Experts of a small language model: width 128.
Below are experts of layer 6 (counted from 0) of a mixture-of-experts language model. Rows are named router (the router's row for the expert), gate (a neuron's input weights, with its number), up (a neuron's input weights, with its number) and show model dimensions 0-127. Each number is 128 + 32 x the weight over its row's rms, rounded and kept within 0 to 255.
After each expert's rows: a language model's description of what the expert responds to. This comes from a sample of Wikipedia text that the model never trained on.

# expert 12
router [197 151 131  98 172  95 109 137  73 146 130  80  88  82  94  48  82 162 118 160 164 133 175  86 117 130 134 118 128 150 145 120 117 112 101 157 120  98 163 130  86 153 114 137 113  91 203 145 140 197  85 146 129 122 157 193 129 143 133 140 101 132 118 141 104 123  72 112  75  73 139 148 180 155 115 168 188 168 115 118 119 135  74  95 171 156  98 120  87 131 148 115 158 164 135  82 131  74 129 165 160 139  93 146 198  88 125 108 112 152 147 128 120 144 115 132 167 158 133 101 125 125  85  97 189  72 169 152]
gate0 [157 166 114 116 148 141  97 141  82 154 111 120 142 140 129  73 176 135  91  90  79 156 137  84  88 123 114 155  98 120 112 146 137 181  89 166  77 112 130 111 113 152  52 153 150 113 162 140 162 191 131 119 126 120 164 165 156 125 169 121 136 148 107 103 178 135 102 132 115 164 191  92 141 132 136 131  63 143 141 157 128 124 146 107  96 174 150 138  69 129 113 165 188 144 120 109 136 150  70 140 161  92 182 124 172 159 110  69 151 108 139  60 172  96  84  87 122 185 131 124 149 146  83 125 183  67 197 129]
up0 [137 109  49 121 135 126 132 149  78 159 146 120 101 128 158 128 132 148 134 137 163  83 149  86  85 130 127 157 190 111 176  89 107 123 194 204 115 211 110 112 146 116 136 141 161 149 110 152 154  98 115 124 114 160  98 163 128 134 143  79 149 133  20 163 161 131  45 187 167 128 152 110 144 163  73 107 130 141 156  90 169 121 130  95 156 176  92 142 150 146 110 111 161 127 148 174  98 129 130 135 155 155  78 136 159 172  96 120  58 121 111 158 155 149 164 164 131 134 109 112 149 120 121 163 171 129 151  84]
Description: Prepositions after verbs. Prepositions like on, at, for, by, from following a verb or clause, often before dates, places or teams, e.g. "at the box office".

# expert 57
router [154 149 147 147 104 116  87 108  80 154 125 167  73  91  73 121 119 147 101 169 147 146 143 108 112 102 168 143  95 171 149 166 113 109 123 102  98 159 134 119  79 112 158 116  93 206 167 121  91 185  93 162 148 138 111 189  89 110 137 125 145  94 133 146 130 178 127 138 141 140 148 213 110 155 131  91 115 123 133 132 148 142 136 129 154 194 119 204 156 171 154 167 162 109 144 128 147 108  63 163 187 111  80 162 161 126 124  68  75 138 128  85 135 159 117 203 138 132 108  94 171 131  97 101 140 144 105 195]
gate2 [111  74 123  64  89 163  77  73 105 149 144 174  49 128  92 122 106 124 178  87 171 154 160 140  97 106 175 181  94 214  90 143 148 132  89  86 195 180 163  81 156  65 176  98  94 133  79 108  91 128  99 106 106 140 141 156 114 129 135 134  91 148 115 116  93 129 110 167 103 119 174 107 158 132 119 105 139 134 129 155 141 176 114 124 143 170 120 116 157 141 178 137  67 128 173 116 180 141 110 108 135 176 145 140 108 166 126  68 129 159 177  84 132 122 126 150 146 152 147 107 149 165 134 130 120 159 110 149]
up2 [131 179 113 153 144 124 150 184 135 144 135  95 139 121 147  64 102 125  98 184 135  45 108 147 134 152 111  99 214 116 109 128 153 129 160 165  94 136  64 159 172  95 104 158 140  76 193 130  88 126 131 128 141 117 125 116 145 114 162 117  97  62 130 136 124  84 106 104 136 153  99 101 125 148 150 166 165 106 108 140  84  72 194 155 136  64 153  91 104 123 171 137 163 171 106 105  87 145 167 125 103 132 106 157 100 157  48 163 101 155 120 136 135  55 154 148 120 122 112 181 137 116  80  96 146 115 166  98]
Description: Latinate word stems. Opening stems of Latinate words split into pieces, like disp(ersed), inv, imm, imp, exp(ansive), awaiting suffixes such as -ation or -ers.

# expert 20
router [152 164 135 172 171 136 120 124 116 145 121 141 114 123  91  87  97 155  83 149 151 171 182  95 152 135 132 130 112 154 126 139 138 101  77  66 105  96 197 145  43 154 146  87 140 184 161 116 144 179 137 124 141 172  90 138 134 101 154 171 103 134 115  99 156 172 114 162 105  87 173 173 167 150 173 117 149 117  84  82 129 165 132  98 139 201 121 148 123 173 152 203 187 139 122  90 131 136 108 175 136  71 156 143 106 138 206 105  86 163 149 111 155 118 157 137 145 162 138 116 148  56 109 139 140 117 122 157]
gate0 [120 150 128 184 136 145  79 115  73 158 136 145 122 126  81  84  89 142 138 172 119 162 120 121 176  66 125 134  61 193 137 159  92  91 144 154 151 168 109 155  92 127  98  59 130 220 141  90 153 159  73  84 117 133  91 124 129 153 135  90 128  99 106  74  81 176  90 138  97  90 155 109 101 155  92 142 124 113  53  97 164 184 116 137 129 154 166 157 144 129 149 124 141 148 146 160 134 123 158  74 137  73 149  80 139 149 176 181 142 144 118 114 137 155 160 114 144 129 141  89 112 146 137 108 177  92 143 174]
up0 [158 129 101 128  92  85 120 127 121 191 156  92 191  97  99 173 139 167 119 107 101 145 119 128 120  90 118 109 104 171 161 131 135  92 136 198 107 141 107  93 139  85 194 157 110 134  98 143 119 150 173 161 112 132  76 125 178 137 160 104 168 140 170 131 134 131 181 169 142 154  89 186 137 174 155 105  58 137 160 117 136  90 171 167 120 119  79 140 217  96 152 123  76 116 123 135 166 131 213 150 136 140 139 114 144 143  86 110 178 134 132  98 148 135 177 101 177 143 140 104 136 103 172  80 120  99  73 153]
Description: Mid-word name fragments. Short middle pieces of split words, mostly Indian, Slavic or other foreign names, such as il in Patil, gor in Egor, igh in Neighbour.

# expert 4
router [174 115 130 152 116 205  75 124 112 115 107 110  83  86 121 105  94 165 107 168 123 114 101 136 147  72 158 174 137 176  89 118 187 142 101  36 127 121 148 139  97 140 151  97 152 123 158 167 143 155 129 132 156 119 118 163 119 132 128 137 138  87 175 126  90 169 128 111  78  97 119 139 132 157 140 119 166 135  87  60 117 162 106 113 202 156  69 140 135 208 179 179 144 123 160  72 186 125 132 138 120 110 116 179 112 131  95  61  75 120  83 121 165 114 143 176 153 136 123 126 133  85 137 126 132 104 174 151]
gate0 [173 138 110 138 137  98 152 162 119 132 165 156 119 172 135 110 136 140 116 111 134 146 111 150 190 118 127 143 140 138 127  92 187 187  82 110 102  43 157 147 121 139 115  64 167 159 144 180 208 107 120 123 112 100 123 120 149 104 146 132 166  82 170  80 161 143  94 135 141 115 117 155 142 122 139 140 127 114 156 153 146 167 158 113 122 137 161 116 117 189 159 172  75 175  96  83 193 153  98 121  97 191 133  68  93 119 109 173 132 160 135 124 139 134 143 200 144 135 117  57  67 138  92 145 182  90 121 183]
up0 [133 151 119 150 120 141  96 141 114 149  66  87 107  64 130 161 156 143 132 130 143  68 129 128  58 194 178 131 139 111 114 156  88 170 142 111 148 128  76 170 106 129 123 162  50 100  96 124  82  89  88 182 159 122 107 157 104 140 138 145 130 185  61 129 122  85 121 104  98 134  96 152  59 104 121 141 162 129 125  64 126 105 188 138 114  90  87 148 150 106  94 124  93  98 160 103  63 104 102 122 146 170 123 160 132 162 187 120 126  91 161 157  98 119 106  84 151 141 168 163 111 153  78  84  87 135  99 141]
Description: Sentence-ending periods. Full stops ending a sentence, often fused with closing quote or bracket, before a new capitalized sentence: packs., ")., ."

# expert 59
router [143 124 109 158 148 161 117 176  72 149 107 107 110  79 105 119  95 171 142 162 155  96 123 101 182 106 169  87  87 158 109  88 168  95  99 136 100 140 103  89  79 140 128  83 179 117 136 137 128 146 159  82 174 153 111 121 128 148 152 148 165 137 159 105 133 138 130 160 121  26 150 170 109 148 135 126 158 131 146 112 119 159  90  79 168 159  83 171 139 118 179 153 188 164 133 114 130  31  91 176 125  99  93  98 186 102 155  98 151 138  86 155 155 130 141 172 154 143 163  85 114 113 127 128 154  93 188 159]
gate1 [135  99 132 141 144 125 144 109 182  67  86 174 125  93 108 114 124 148  98 110  74 112  97 102 107 130 102  93 183 122  87  98 137 140 124 151 142 187 141 141 100 130 140 120 175 112  70 158  70 135 181  85 133 128 166 116 157  96 116 108 103  98  85 111 132 130 129 185 177 135 134 134 131 232  90 114 145 161 108 111 135 151  85  85 146 122 174 116  79 116 146 116 184 152  79  88 124  96 104 146 148 167  84 124 177 113 107 160  83 165  60 117 120  71 142 151 148 120 180  80 196 164 153 148 103 123 115 107]
up1 [ 65 109 148 190  39 124 141 119 156 117 185 131  72 130 152  61  84 112 170 160  93 124 134 153  95 133 177 170  79 116 149 119  71 126 128 162 133 101 193 144 133 125 123  86 139  96  99 132 153 165 134 143 145  91 126 101 173 167 151 119 136 132 114 150 171  95 142 149 124 113 172 121  80  98 109  92  87 195 100  73 143 138 177 148  87 178 131 150 110 114 130 122 135 126 100 126  92 122  86 200 162 135 199 174 100  94 106 187 139 131 156 122 150 113 100  82 145 116 156 167 126  93 115 149 150 151 158 149]
Description: Country and state names. Names of countries, US states, provinces and nationality adjectives, often in comma lists or table cells, such as India, Texas, Netherlands, French.

# expert 49
router [121 129 102 135 125 132 126 132 133 117 157 167 109 132  85 117  95 150 113 173 155 133 137  66 112 105 175 128 135 194 130 135 171 162  90  90  60 163 114 106 136 122 226 146 115  98 183 154 149 157 108 115 221 134 115 131  92 113 161 158 149 160 183 135 105 109 102 144  85 121 128 178 203 167 117 141 119 145  89 108 131 166 126  59 148 145  60 143 122 153 136 138 132 119 122 101 181 123 122 192 164  36 123 140 183  96 160 120 130 143  93 139 109 128 150 161 161  89 131  99 119  82 124 127 132  93 164 141]
gate0 [ 89 157 161 128 139 184 126  83 179 131 119 196 124 119  67 129 120 116  61 117 152  94  51  79 107  85  98  77  96 169  93 118 121 117 137 168 137  88 121 117  83 141 152 122 101 106 100 128 131 101 103  97  86 120 113 162 144 145 122 159 137 158 159 153 155  95 123 135  90 114  68 119 198 111 126 125 130 119  94 158 164 159 111 152 140 159  95 152 149 121  86  56 191  83 130  93 157 165 104  98 184 143 128 139 190  91 143  97  85 114  61  92 102 144 137  70  96 114 128  76 131 107 171 146 108 135 131 140]
up0 [118 161 198 163 184 135 114 109 121 114  91 156 152 117 102 131  97 111 120 118 109 132 158  93  98  74  94 145 129 181  89 102 122 109  93 167 124 132 131 108 126 172 170  29 164 102 115 125 139  96 146 140  59  87 143 152  61 154 132 132 166 142 134  99  96 114  96  93  69 119  38  84 127 117 143  94 123  83 146 148 121 157 170 145 141 129 104 148 128 109 107  62 153  80 143 100 222 143 106 120 163 143  94 103 142 119 133 128 103 120  69 113 104 115 186 117  95 135 145 103 106 129 187 121 147 124  91  84]
Description: Quotes, headings, initial letters. Opening quote marks, == section heading markers, the v in case names like Reed v., and lowercase word-initial letters (r, p, b, s).

# expert 3
router [161 184 113 141 162 162 114  98  83 125 135 122  56 145  54 122 125 170 123 130 146 170 134  81 177 151 165 130 131 141  67 116 176 128  87 144 152 117 131 117  77 158 185 122 123 158 166 158 112 125 124 113 145 116 111 168 120  84 159 162 141  91 133 179  85 148 112 145 127 135 168 147 150 151 129 121 116 154 162 113  66 111  77  95 144 130 101 181 133 150 156 205 177 126 118 123 187 151  80 201 123 138 115 118 125  95 130  44  81 123 109 125  82 170 136 141 148  99 137 134 199 133  83  75 135  97 144 135]
gate0 [177 126 134  77 127 127 123 104 128  88 113 112  77 153 105  80 178 210 141 174  94 141  87 151 120 165 150 142 106  89 105 124 108 126 158 150 124 151 119 123  86 102  96 117 109 141 171  94 114 167  65 161 118 112 100 132 123  87 173 122 181 133 113 184  60  90  97  86 123  87 127 149 152 111 140 150 116 120 165 132  88 167  79  48 105  86  51 134 137 100 126 137 109 108  88 144 171 102 158 138 132 135 142 111  88 129 183 130 172  78 160 127 136  53 135  88 141  99 107 133  90  97 139  76 183 135 102 145]
up0 [107  85 110 170 182 145 160 159 100 169 120 138 109  82 154 120 178  96  82 134 165  83 150  98 127 135 145 129 110 148 170  86 159 123 117 118 152  87 129  85 151 162 154 143 159 155 152 157  85  88 168 168 121 111 153 117 113 102 149 137 174 118  78 110 139  66 164 111 108 101  92 157 164 121 180 164 102 138  97 105 116  97 165 145 156  64 136 107  99 160 120  90  95  68 149  63 133 184  71 105  59  91  66  95 128 117 128 225 165 118 140 131 132 122 125 125 106 117  92  95 158 112 132 148 136 147 148  69]
Description: Mixed fragments, score dashes. En dashes in sports scores and records (2–2, 3–7), time-of-day "am", speech-reporting verbs like showed, stated, argued, plus word-internal fragments.

# expert 7
router [126 114 179 140  85 146  58 104 135 116 130 132  91  90  99 114  89 153  98 131 177 116 163 116 170  92 150 123 103 170 150  97 120 144  55 102  90 138 163 111  84 136 151  48  70 151 175 135  98 186  91 139 146 149 131 193 117 113 139 132 165  99 159 131 177 162 135 187 127  82 154 147 139 138 104 105 109 116 158 104 125 143 117 124 178 134 100 197  99 191 126 179 166 123 145 120 160 104  78 171 195 105 119 166 143  92 144 111 101 156 124  66 146 170 122 139 128 153 180  90 181 143 100 101 136 114 120 147]
gate0 [110 126 140 125 160 152 119 140 137  67 155 116 144 108 172  89 110 201 104 138 100 179 128 123 131 135 168 160 116  82 124 132 110 161 135 115 144 100 192 110 136 117  76 154 174 151 116 127 136 134 131 160 126 121  99 133 122 131  97 133 215 104 108 130 122 123 169 178 100 103 166 127 150 150 136 127 120 142 170 156 123 188 140 136 137 135  82 150 162 194 131 158 168  45 111 159 172 208 137 218 118 117 134 116  69 156 159 127 117 127  69 138 150 139 136  73 189 102 152 131 154  97  79 131 106 103 128 211]
up0 [150  88  69 120  76  99 160 168 168 165  99 151 179 121 129 168 142  46  72  80 133 129 137 137 140 154 138 112 116 196 107 167 137 100 118 109 164 125  53 166 129 100 113  99 137  87 108 173 146 150 181 112  99 149  94 127 160 140 122 143 102 174 103 140 100 127  80  79 153 136 133 157 126  78 143 118 144 102  75 138 139 114  74 100 122 146  81  93  73  57 179 183 157 143 108 121 110  83 110  89  97 179 147 121 148 122  94 149 138 162 161 149 126  97 136 172  80 145 154 151 108 100 139 179 128 165 105  99]
Description: Mid-word pieces, header punctuation. Mid-word pieces after self- or Middle- (ust, uff, ear), plus header and list symbols like =, See, colon and opening parenthesis.